Weights of a small mixture-of-experts language model, trained from scratch on English Wikipedia: vocabulary 16384, 8 experts in each of 14 layers.
Below are experts of layer 2 (counted from 0) of a mixture-of-experts language model. Rows are named router (the router's row for the expert), up (a neuron's input weights, with its number) and show model dimensions 0-63. Each number is 500 + 40 x the weight over its row's rms, rounded and kept within 0 to 999. Numbers have three digits each.
Before each expert's rows: a language model's description of what the expert responds to. This comes from a sample of Wikipedia text that the model never trained on.

# expert 1
Description: Digits and word fragments. Digits and number pieces in years, IDs and table cells (19, 20, 5, 00), spaces before numbers, and mid-word fragments of rare names.
router:510515490516473544478406450487455509467495474425553497507492498420497483559520509457500510536532678501453472473469430526464467521454486486554505422496608528484519556517535506468458503436548533
up0:628435538447510505478500411496473528508509457506551486462438497548535493545537524461422501438421520422438455548552484511519510492551548499506447488486509510526512524488530522495494483486480498
up1:565510479566554579530472454461495482491547481465509479463600502468524566543469500525456500516507535505481453532477458534475493529433478463433445439442506481538449532468567483558438509497573423
up2:468518468470530404502440486471510449396499485532453460442457539580457594494456470561478450484460547570484495521469489481543442552480554520588525475463504477452550459506503565479431473552501482
up3:457492475582512525480565564481514539531516493489541443478505551492514560545470519489470517536529443514536518527568524566480487488534540519542549531485540498482499498498492495534510495520550477
up4:541500499529546519538479495590530545506525472437483490523400519448532521460488478515477497549461465533531531494483532544561571459500459499549497547465474475556561506481485545429468489490525463
up5:529486473492466519458497433531473548584459471511561460534556559491531571495443487449507519489438542547528474529527527513539585481536471516480482492527520537517490542500447495564361461467462461
up6:459538465445494484453479457547538478469494497537467472496524497524475447424515520513514464566501500489514465519523438508420487465469506465530527471510518508501551457534443413499416495513485494
up7:526562528490445447503480491521446481507517511578442570510442421507473527490475535442467496498494488442463498474497479428511539490554488542544549475411581465505525503541499530505454492444508488
up8:484455517450474470561501437503541546503518445474523486496476527505478469482467463533574529465444542509474482467488493554479482456511510503488545491500458493443444497561470465427494471535505491
up9:544484543569551491461531539500539526452510512483478487452507463449554515502491554479620461511508454519528577442503532523515521502502427450428478541583465444493532445507502445456503517454500522
up10:538524571558473488508424410542464423480507421570493494501490468572618524462457529527490525496455469469454486455552467563452461479522421524492455465455524524480436533502546479444476537511537513
up11:509538508493447518521475528498518460475546588509562517505430505491511534467606515494566433497475540470554533499452443571420537510496517527524523483459495525479544524478443542486501532536502465
up12:491458472458566460487503558475484462570454463545517522527463502514495491528430521358520479532407461524478443528488480515522580508491417452550475485516489522534452470404555457472467520510538477
up13:492506466508491449477528459525473491530595505505439552462480548562468472472494465423461475476580532559527448512574475460541417461559451517519479501485548493520564523522546460569508583507506490
up14:515444545570455487430467538491465508504506524555476465525475452534480487532493492532453485554473535459562511597515567466465485523537556497551434486491540499446495476472467520438479513443540478
up15:474443480547522507521552511529483592515545544504564559451460471481518482543499482471547509518497506483513501415468426500500480502451498529483475428562532544522455480489473447524521497499483467
up16:515473561474557568485493580464422460560518521498525499555480525563491488511526490393463435543488585501468487493487507443464490457456446507491552518453479472521442542452465531487447555526454491
up17:525530525483487514500495481522522535427521501502535528454447494450496494492495529486439499470521489494492533509542543497512523464507435464487519434494498543430464471478575497437456502483468477
up18:546528549487469473501481501477545483488455475490478455508546470508513486534463472525458546514459458485443523520524520470513494561542544543539513454491485501561546517638506552520527508590492449
up19:477465472494569503542525454524429569505506503509530487517435461428413499551552462459464501431486523539478484489526399419491521573491453466486443511514524465487515582517502432501500554402492493
up20:513525495497511507491459478579482452475501472491498501516424473466565555479455483534470439504530514502459512465465488505473488533480484495511566517502478482549429517520542541490447496564516580
up21:433491483470548531555484414473523500449501512473400502490591411517443468458456502486430563488435443514542546487553511535473566521512512522503522510420471447498488560485516529449507528488477475
up22:523553518487529438491533415535446523385492465477489500446457552465529538535527472494407521532557551486520559551534404488507472525431453539500460516530533473517426484514516446518398514415495503
up23:508455450534520498484505475488497504433548526527611470438487546550530504508476474490505475570432506579466491448472504524530527538501395453514526476535536489473555486514560470513513471515562456
up24:482577441553510475477496503515459511460480539488476463465466441514521524452481424498480507501509536549533453460517433462528455511407467504454513544454501522612499464530588526456530561445523470
up25:483472448487558541474474541471541450542471506454572481562452466480490507551461541504506503599453526588548494512480451498517474425537486502518569470523548471482543493554473478507517477577466509
up26:515538486479538485549492513477511415471489556454582493449497458542491468490482519500554495461437524537569527550474503491469542477456467488575464485496543489495525474521412480510444546460547568
up27:488455576452518496518502467451526513473411481489478426431510433439497512540509499526492501485478465470465574516467526440456544516479515508495447539490504408537448501507498494476544559540425465
up28:587488467487530520568480495475446466487494571478563481513468515550493508489471411451514553542496558498543504496565503449482539490468487516499496470425542417497504572592494480457483529520515502
up29:508467509473535497491492471499419549449548514515521500496466398492503526464520556555488546485457579439619429481454517568476459555534565449510517416467471487475522474485452541544570474540532466
up30:539519498471576510527411532475468501395535517478496531441431491497507487491528503479555503570512505468535488483530499532484525492541491433539526420610553527476471474487466524526547520587527564

# expert 3
Description: Table pipes and dashes. Table cell separators and row-start pipes in wiki tables, hyphens, en dashes, semicolons and bullets in lists and stat tables.
router:517441485532463445476535463491543519527494510576480506467504550615517523440505508552495504490513550514501448505476450489530531477502483519499510551542465528508723508497489480533548511514544552
up0:478489533476463435484536498522505527434411510478500452525516529534496429511494508535497521567463489461481493512459536546547488536485476518561574561520517454516555491495498535520477471481535493
up1:509471512567507474500531437485595486580483516556497441561469534504560486466492412505524462509492561599552468466444535531538525499553570462421494549517446463569538493430500541512520530460438553
up2:519477487449559449441396536430516491504487561557465498511399502522469487539581431517531555456473505486560469455510502552481492528497444528476515485493491480504459477499551477457457468483487606
up3:431518544472509523569507495442510544534567527484516479524582553536519519473461565421544498514510494542484499542512560576512464531433493574559447540472532462488529515489447477491500494535513451
up4:477448390485550458516465444522489499513504519500433462507501566498533547503462546572539507467514455516482501496470536546485552529535537464439523522601471505580499570473543414537468467594498545
up5:532506461570493466494500468488472553473546526523533493517421506495440481482497467511519504542490482496541502469547523441568581482539562509497458509521562467450552577523473446515513563459441455
up6:486551557491495506450483485552446537542479537531574516475496477545497460571515508538474497482560504411493460503507513489496491474552500503427550541426452584535546476524458495492506539553510558
up7:472541501511456481497528582531509570499538460566486449528477473517483478464495494542528463535507453463533533533475504485400420502453555492493481512543545462494512588507462474499556497564489497
up8:479552487577454441561478504531576468488461529542490494527471493498466492449495528484456578518560527498476472432481513564448563485450524487502497528516427555515468494504401560472463528538505536
up9:519460484522538500468530502489490565541487511556496462532442483542482474444590503517499512453477497442490502552550520515561564519432506515585517516445477496470581504459561526511531443488522629
up10:495473545535526504531507464555493517523475525503475534536501489501464571399503497449543456508514450465551475537525445473453487509516519427464554532535487546483534526623483554543473476495469474
up11:500503417503462560510460486536476485495480483506497506448457493422562414520512463510457506512397507518593458558562546535508520443526448464587465560542496584508567494492482489497505552545530500
up12:453463453455511551580487505474504495546497464476466470483533488478482535510491489458547428481455445540495509496513481575483433476576499566542445568512451471527470464492482472454463534491415441
up13:431489517420506561511519477459513446461510482537505570546487434402522522536436485438513508497520533471442482505544525541520557507562500444484469480464474348470533489598536468482443489464530470
up14:515425432497492485445512482519431538546508507480467514534467471517449520430499630472488502566507501496525537547446486593540521468500526484521511591516488510522538483521488500442505476520506522
up15:606502531562496483550504525448443488459504522530523432505430468506493495549496524516544485473490500486474525499499486477506534459448499505493513461496521476517501525530559632522457571465527476
up16:547502526549517463528509471454533532472550462515583559545427562442544537534516440499496524556514459551486497421506534525534484552535490503493560498457519486519498533523541496555507412560513540
up17:499541494496543537526522471422535578480566498469465558522503442597489487483495513492465523587498503459503458510556411515505433454462473517472541396518471535454531503483520507534467466611484460
up18:499520435529458534542531532609475584554456457504501428471473523498578538512451505482511482504551515545519597446538534517554448487499531473519536557465548413492533515512427528458566464509502454
up19:499503505577526441454553461473513540512543571525533489516457549584556417423496477532554534509551424485565475542553539457522542523510460451442534511504471487454537533493500497505541483475553461
up20:554555478467464467479498421541550554486532442505492430530408457500551538496527522419470486528529551475544487472523432566526550547487456521444533461472544506485528488473441555513530568545558533
up21:450504547486470479515493462472496514473489472500460503548534528480527527543491443460454424540511466505516477442589428520471481449584430535481511479516516513542554460526521496540547486453497471
up22:461415474524438566558482511425513594519523513467520521441571556461570495480465508548430542520610545516513509528530506484532552487426541575469470452501500504471522476507507552496508385531504522
up23:478444504445466463521451567516535456513453493464457497485422513544490454501469463568479445444452504517492447405571618532521493505467542535471448480463451507520500532440454486487530525452535428
up24:524523511489527509500521499554464513456440465495468529567425532538476513474502523530540493417493449492421511494526524505483540541555521464539484537461512461489550545531518474527481501554506505
up25:526440462488502545546524478569526458512473439490502461585466413497516494476463477529498523509505518536478432442507478487504507474445468503459521505511477463585539507532541467429516497487494443
up26:475526465506448444483415547524506542505578503562519429496525464521631471438533482436479480506462500454508419565447531455519513473484541430437568510419543448527503480531434520448507469539575543
up27:428430451504551484526412483588463444531527494465436502475429558478493494513453507558532492443477490500457538532520477499538543493453528525566560476541501498564521465500522561462483538513473520
up28:514498447470631400496547508477502464410516461532531460448517553560486520561478522435557520522496531419526447460508557480459463536488496482508456514469500449438494503476527451466564462532557515
up29:528477538554480485606450504451501594521490492439464467519452557502477537425433500521547454458464554485568536577477449491554506461508481562572541512499497438519541442527483499470438513462542539
up30:577441540469558519541488476495512593440531406615490516525489517479430470552402526474443518524529492502471460542517547440513530475500528500509497467524456523446540510490491474500518471539480446

# expert 4
Description: Foreign name pieces. Inner syllables of non-English names and taxa (Bamig-boy-e, Tukug-ob-ius, -idae, -ville, -ić), opening parentheses, and table row ends.
router:488536468479452503549467568514418518534493495529472469528531533429492469515465510495485518463384373527465534510479528513459551548540526519487469507508480499517427433465521500492464488476476449
up0:580550502469604439576515464495504597561480533463524450486464548480494493484453506529443501495495478515498512510500512550503464452486458432434465475487462511538562475488485395429534523530492509
up1:469453558521426469522528513558516519547521516489495497528435531501489489473453475469540486534551452515505571457593483553401537519561534562507495490545376494580469556478510504429496465515570504
up2:560495459446496468484566529530564475487525501534518412524460559510570443456539383499467544541470473497405501498563490531521536503499523486444495531503491494475443481490524491567492453528525483
up3:469490483559506481490467447555485527513628474579479485559540481498465558519497519492499543535514456510454540558589477446599536500455474492553491474467505501460494546486501506568438493567440500
up4:572484581480465526514576512529540472534514475575476500532559482479469519496554448517460541475533457457527431431545504490416509453555556536500502509544479477449514477480517495490491539530550494
up5:472520545547563500493551479523397511482546516497434478517509523506523467495508471487520510528428439457592477486508422468513544529465530471513569510531533518526445433448493401471466458462485491
up6:506530405446450499447475527495515526477508502504558407543500546532526512447453519446450487506508484522460510473487521474473516464443572459522497485457515563446533543513515515466485502515496532
up7:507532584536512444465476389604498435512518505441465414482494438496521534457471560477472513488421486511477526536481560466450502541470515500472508476456496507496410494512448508477541467436448418
up8:546519465532561455534489488491545458516532461480496494484427536552499432432541463520458517561505466630529500522477513482518443518528527523481586530500495518506518511526452460425445481536447488
up9:447518402533503505538524475453484458406550459494522479565555452466558513446456470474514474506546449527523541505452521513562492559443436543512498447513510420500517556529509423516461489511461479
up10:544447505514392479512520516473462507492556514587528448527549557445470506519514466502409434509480452460524514428546523509494486547435500468566521466546470593442563475522466512492528504597520468
up11:466424427478508532527520540510472545371583457551500519534524473530602473472447511510463504421489453523555506502519547474481531538509504479457443423498437422583509565527490504517452471477466508
up12:510522503503535444557440487502526443439542489520563466462501487471571548462424560485496487568496489507519464467554494483375462499479525474493527509403462496522448444497460455448481444561529513
up13:458489536484526502510452551491435451517531504516467468531536416462529571524437491501520569479429533497439509452533464412470545495478461500529535506421481504478511466455560525520522538520499428
up14:472526482544555488552491510503460496508556482526424515550504450443500539517594518487450550532465516545579503515513479547514450512495519440524490502506462471433429472489484514508568482540490467
up15:491537455477522478481503468518566495484479443501497519524514490500485535465449480520529501516422463457481476518559457446520476479478568523490552488500444479503521438435481488441440507518499478
up16:491483489455524536497434435516502557495513489540496477518567561460585496517511504379448483458520524462482529500472473532563504565549458560449492488483535457485527560573496449526582535543546518
up17:540469463487506504498506456553447544466456495528482505506538502452505466534450533504507554533510545402486514476473542552509501497518559466542549489591422437486488434458445487517520462499527478
up18:439449535532555490472455458492500471453484489530455602527471421567468463489448449508503469552444505543524542523512467453478527499421455488552556463551534544439510523542535586474496493491499525
up19:488488493484499477502510520473510519454463514481513579500505599451509497535502573499507573584504525473517470466535524542510527552536545450476500505511494430546422536479546545481543413564472466
up20:515479513518490520535540561463509512486511518513501471475544471478453484474447531527460497524450510539537521555444552482518477503481530561479572553473453401454478478583499462477472474534512473
up21:481557572484510541541455600520480526475540544472476490484481430480474513496527458458501518492422588486504472525461464489492470488552477489528537491558558481478475515452465463502421453417490503
up22:475442442498515514547443474475521501433531478505490473477472450444508494475431504537444555484510480469477553501505472422500532467527493479520579519467557557522479467549501452432554529462553522
up23:514478438451541575507489539526522536499518507512544542534461510462539519494546470444532485544497464468427563516451528511454538530505535479524436448431501544507449400514491502425483491481536543
up24:501406522502454530473461439548469492581518484547472547588486408458528459455499488468375531516443477447521469519490484498535473553499529524486459489451411513488541493441514440494479498431485440
up25:509549524486531512483485432482562551520514491594492534467489494478489471489502592474536573475529454437551472534492527535536496595553533503535447496526502548526502493495514540506473492539540566
up26:447490693453485506540533470532483533558566509546534445450520499474549536489540469485486468464471445530517553557513597506501514548519455508535446482547408573537425512520507497483498470503505463
up27:558536453402491478453503500544500538483481453406522560486515420474472515486469520564532478583558462470512468503500479434499590552457474515542538505531520457522505480505477535443482513541463540
up28:451533462537471550408484469538558514539615460436486429489425484464563533485433503516531468493484497533544501460478485490402508506489492526490545606459464509521468469508499525478474557507450519
up29:493475477534528464506515552466430469468526470520490460481446527452608448503476485495416467560429489460492553439493423512459523525428499484539510451501477430493462565496533538493496509444490583
up30:538529450481546533491406456546499475468511516535505430475524460448520440461463574522469499519458462497445546493471484512555574460503503527501581465475544499568486502493493540500450452499477499